{"hidden_size": 192, "n_experts": 16, "router_score": "sigmoid", "batch_tokens": 65536}
Below are experts of layer 3 (counted from 0) of a mixture-of-experts language model. Rows are named up (a neuron's input weights, with its number) and show model dimensions 0-191. Each number is 500 + 50 x the weight over its row's rms, rounded and kept within 0 to 999. Numbers have three digits each.
Before each expert's rows: "comes after" lists some tokens at least twice as common just before its tokens as in all text; "mostly gets" lists some tokens that are sent to it at least half of the time. This comes from a sample of Wikipedia text that the model never trained on. Tokens count by the router's weight.

# expert 9
comes after: "-", " |", "==", "|", "\n\n", "==="
mostly gets: " Cup", " Total", " Championship", " List", " Country", " football"
up18:539504490604511474424505469596559507475502469501500503466639510574485543463468413533487442510507514454604531476469548527522587572491449459480566446580497522537521500510521577495472558532523523516587524445546552495423434398495435604506487496471530409566511535482505418495496474621543490466571384504341485602384515487546398409532543461454536503446502556466544404504510512498545542519472411496525562442526536499430498575515484465473536491432458520478525499465458461486441493492468581522580518489574544543482474409450469413533490473371531491517534489468505516491478561493503456548
up19:505532568504509511524515445486506433499541502410499521532505398586510500522461448418404509455419478453446572499516504507502606484576395454559479518503494476507528551494497475488494519498492525487538560494478532450505427476468567511482460478535485517530389459516550486389406432505522580429505526501406490543475657465483550541498520503512500591502490473530441564503476436514463489570522491491569501413481464494557499536646511528486449532487594565513509470513422450480485369546583484407518557465607500524475477482517543505587480583554527568486484518505381452637546489522436390507
up20:521497501552449427581456587508507426500485450507481448554443542613512577474471520467482493655476506515657416502491510490527465570535497456549501563538534475480555510488569526485499516469512377520435491523512572484455481520492485500500524419520556556505528449569467529472565537505508531476444525478493463460475506458426574487549474467556403439517469503491592482543454492478526447501518583523524582551522579477569490478461494539570516489501498513483469480545492376368471528560498511454397440385560507434464540527590487552406445544519500508536505354486502540387408478454463481583
up21:519494495429473492502574569481517485501448483561404486546479474526451643527519569477461535507505552505438490580561417528480497429534617470515469570477538538422486487407558510502464463468500555468515503476486598500443450563502488426606465547492588502575506486504462509527489571582460417517510474502544503479455484525502554448502547425490557499506539425609464583392458650551506479491538481494567486476423560419483598390376533477470530440516415461485502448429512533492478505555455497488432393505497552530480442442483576487502503501529577451441582434472505512520595499541456510505

# expert 14
comes after: " ", "201", "200", "202", "199", "–"
mostly gets: " La", "1", "2", "6", "″W", " de"
up24:426501528501464507604510478607526422495517600479530543507557509550484527411446423511465478386541536396497555509465529408494477465501422474481499445458530576535506561488505542490514506480469544515513490411476519513477518448526661485451463531492514536417613493488527570482557470549492547463573514581466449522441542444588483525507462472511426475471542479511439500639506363453611465499476488513409387493502563528465502580536508490505495482485522494401464485513532510447433590383521513516550626495532483468513501505581563502564498486531520465491451477556455453461465483464541599437
up25:523489543470468481511557525471407496547511415544491493625435478509509592571447559516503579541527437491512529507631384454521452455543473502505480496506438558473441462503538498520614494548536545503515522438508484511465531478478510538519477509500433479497489615426530545534492590585524343521513512530545564525520535537451402420513591463496577410510519485546545509520514518493379476528483529499503474476492499477474464486454555379453462417548438427488544532501412611505489483655427445483565493402455492389465474503433561511527446458554509491410535458535500522527500523548510525499
up26:471545430512469576515511481455567480539430446511577459508551500406422478428458389491484436513539545526426553469507529473586510471445583496522520536553484511528575459519499515517449546514493498420503484531472535474457506461515462344486569552501495491384491461463492524519500463504503501538589509420626496494591501375543512501532558389440495602575468468506450500554578465502431449475443450427545434555533467551566529516576484501508540473500422542546404559533458550509478553496498504384496576454564478474534540534542523487598507501513394501474618532457441471615493477542528500479
up27:512464555456412499506508527574498545514513471501510457481533574552519402530545476578486533497546483474490427466488547489497480472532499555501446456489500534468447479423474481506542427554462557425456484502494507539530532585477525427414535513451473461492571488481496437484494577391475584561419481489505525555465459506561559519484509507534509533451503547567505523575503610516420545369517601441523444634607524507510661463498513509496600534421393506365468518572518408407469552445510539532527500583525500475431403494489462514529513361421510495513544515537529473530424507512478480487

# expert 4
comes after: " |\n", " in", ".\n\n", " |\n\n", " at", " from"
mostly gets: "|", "===", " many", " South", "====", " some"
up13:504487480540499532544420567401482483463558544485482496506467432492564536598545574595530557523495734521576401563510444401457555548512459504552508459386556503417527488440441529410529526577465446442491505494487525550544466491476569411451472485490488550528473461560545436460498503502502578497479494505455501495454483496494501573510510409455496476536500525474499458531560502596553507468520534399501501515514604523508483514457479400578487439510485518498435597513487441474496423388500514465493464443433526518507569484438390483502491620521535508496565503475530462486504519578563528413
up14:496675430515449464524566497473580429510454386564559601397418570479448502517575533482484584415422457477515544526517496482615472501501493529459518446524571495463514567518487481559428572495468448492457511541526524561484555546462569523461459581456484498439528512519584532525562445487523500506501465428490474495532570468518458526558493508460562451491503584445449509477500390412529496513597536445555594446564470449494552549519547519525496501559459444585465511530534498412424390513448476473476524480478474508546524520436509423473521432454455512426442399502530406571521484554552563483
up15:528516492471530429538488580526555520484588502466513535592491441463602442501529576523530545531443503532478424519538486530476424521507424440488527568471500534464449473488473465442493530482482596526495513489595581496510496485524552551459476471494412487531461438496520455500537469415604464441527571430488580547351497594491466491459555422519538404494518551406439500460483552526485494583575464502507533526516437527483510525355520392505564561485623402443476586583545503529456471458438510499483530465498558550503466473534676543501495500530523472424481439532514475505417484468485493414
up16:488490531533554499523558577506542373523489500381591505520530496437651512502456587464571468514476483491501587506529434451516394472499454506555520495469502449506495533445461561505532514521482480502542509456450495515479492468559479502473476497490512512524532509519487588453465439426509602521408476499504514495419461601467479575496443401471501511505494536548532451456563549560515481454611460504441548496523564432454479466421557522354503573435505550479589552600453462498470517438497496522551335507516560540473465510533517489489472387552552407489457579574426443537433547544510513578

# expert 10
comes after: " the", " The", ".", "The", " his", "-"
mostly gets: " he", " He", " they", " she", " It", " John"
up63:458604445459510533442507554539498345473450428450520552570535588406485479430488548512562632564413499516481496567513485540523478522500500517574516491507560527530404501528534575480516475442562517494414566570539495509532438549651495564579468522437549517496454519560464603558476503519408472503470455600579542557505476492426517443510568469506544478462386468505411480471430561482402411486472488523451523473519513402505554545564546500429386472535495535527517572392503530511481483470468482491508493498495484452417522591438498460466507486496453501494530587506454495461460478502547479515
up64:498501443501493510466555498447513496414449572468486455394498464509504463575410609537515482545531499545510441472473517397426524610518506434486511507453561454540494463449483507509477498498396542524537482541468430534454533610530454494512570514540462571532462490500554385426524534487436623524436499449495538502465497540490501563440551520503568392409461479630574453523505541520561581511405499479500476576538632524532614512463505436465490439558588470501506480496395467479442429444483517613598501525463511588529400525532518521496537464459515486457479502542500412524480502517548498478
up65:431510499477396499508566495376491495564418493505522426497523572467411559437542525565477583522522492496520503506535489493581508577470463487473504445550503504502524553436453450406501511463555520532520452480545548497488487518460531482492494560564435433536499465556533493605422377506480463449537523535581514491545485547463532530476465547496499503502487577529602572485605526480333594487501521516463492528495495486492462555539620409496453466495500378509480473524501586482502466559353523510503546388512507533576510565493485474415478540492442488553599501476582576436473423462484401465
up66:606449453506478474421416484480549525502439497574540444499466442569528491425507347502497513486448541545574453592487475447664554592567549462522481514448480478538579500484419472345500543591515524517462487517534629431538596485629500363476461480531521550578494502489546492468497517500505519488434448481448466411488476476479498535490530528479540552467568469547530579487602446499507494499507543512449518546481407501495506519494430433513490451461479470476528499530578419528511525444543486504545523462570525450504477502480520539455427561519534450513575420596502457432446516550491473463

# expert 5
comes after: " ", " of", " in", " to", " for", " with"
mostly gets: " the", " his", " The", "202", "201", "The"
up23:463482516507502527496571506544418532349455580450503538486654531475507463530529528549497554498431361540497554485468470544523466515513581460524572512557540522527532484501486428487554469482530444598462614429508525485425487514467527426479502536524494433569490497533517497492541500603360458471470510446387533452506435440495463526500502456461479455559466465490542513589466485468496512569454500523507543528502447498443478363485480460498541450549514606566502457509508590426556416534473529430544487441519511421490507612428545621479493503617513525513488474523532455458452480534605505467
up24:463492505420528489512492456539500420557483579511459471491624537521548628482482588566480491525489479486501569456515428478485665512514502414497423561486514433445491477536548408530479437470504572533494577553396470471484484539567433491584539552542515429536426379490527528534464374451589579523494505513522475454477554455400548474537521494497503592428447371537530499549532435493506417474452544456483549552455618483466478485516483546518481556482513514525474470542447584546503434483462485540400538475472523523522472486453430477609520517495479599493562507544447476516505454551476464459
up25:437470389596596495514509465492429398471537499519499503578474563447545616547542485483530495524472505523547579462569523425581418429461450579445493495577455497486517536589473469457498482540475541425524468496360555432484490500508495512467495546508506576543510501548532486584506503479470465546506520420474466561540524616436493596542471513400474443591496481496526487497578511468483525537443398543471507529525517561530523426578519565475475501555465480474471384546456538459346542459495499488409428550544362466479570467612516511486516457492506533492562460525442472501473490530486551481
up26:439505557522500457528585534538419453491455430527518602484491462495422532488558500480517498436446431529601548448500520400457497550541477476587535567469519512623471377483506475541477506554547464434468465496503552575414486538450573560599538535460503512489487504579447485524480513503403511480530386519545500501450511501462516531478514477565553465500483363508538567498483550486425526590520467548492530485496555460432634489493412474518499523381397503570497476480467429590555553498647490494457474544493453590513506547444498472475568515500509484539520538471385556498500464444448426476

# expert 11
comes after: " |", "|", ";", ":", " in", " January"
mostly gets: " ", " —;", "   ", "/a", " Yes", " tick"
up23:490477463504498553453545471513625485567509491504479517571615488459431500497406444500521505456511501493487499552622499456509564619578472440517466500452547547538442603504433518527491493415499512476574501490432527596473444495509479498516518415539480531437456584506501466405480485460549482495493608549499477497472485423509551443504462491501474496362558510409468560564507582434475520438535499536494550450570476485548480498484501505512478422528543496546466589387518544556525458437494496501512504503564499612496579478513438409437501543342459616407520487440527463549509462529419558550
up24:507506500511476512547556560560400547637487425465535515543443564543490506532583501481534397501531506455529553407504470479472556548501515558617528514526519512539466462449516560500468372428465523471528569535422559527500510510539471529507467502495503446521557494540492519482376441506440456460511485515463447479440475530611473492508526484497482495629449456494468455468677425487425530535522411543547490445508525531621560504472541529472456489511506539471561463518524524563489484510487450544515515552454424537530460522547501492539444403449495322454527443498393410532434507561569487485
up25:512502556475478534543534518496489432460589382517436579567489530542586380567480501552511361469500498518492530536559430474503404494467501586449519504539557543470571569569436566502419386492477576431477435509425507450528486542488519493546489458538547535481501480566516452488470586536503533534562528488490357516587443475520637545436451499488451484477481471528502525481520464534505583606503557500483445488456519610395554419473462521481510510560503533537533489532463513408520532511472459494515502445444520483497398526582475503515430577515439561517468404543461525481503487421403547484
up26:488499452525470515599560515553441606435500529479504534534579439516433501492490499531480487569502477478503520500429492549440511548520470547494508508539453510516512516500395508488521481493502466531431414509439422367521512561442519444501490516496422511504534446497609527579492565542515614517478441483430459509486458360528543406477460438500428573499491449483474477513505507471479605573577613547461511505503446451483573541521489589519446530532518480487505464462488405476489447547494577633634567520397499499548466578546550425505490562492456574445467412519564470475425463410495567550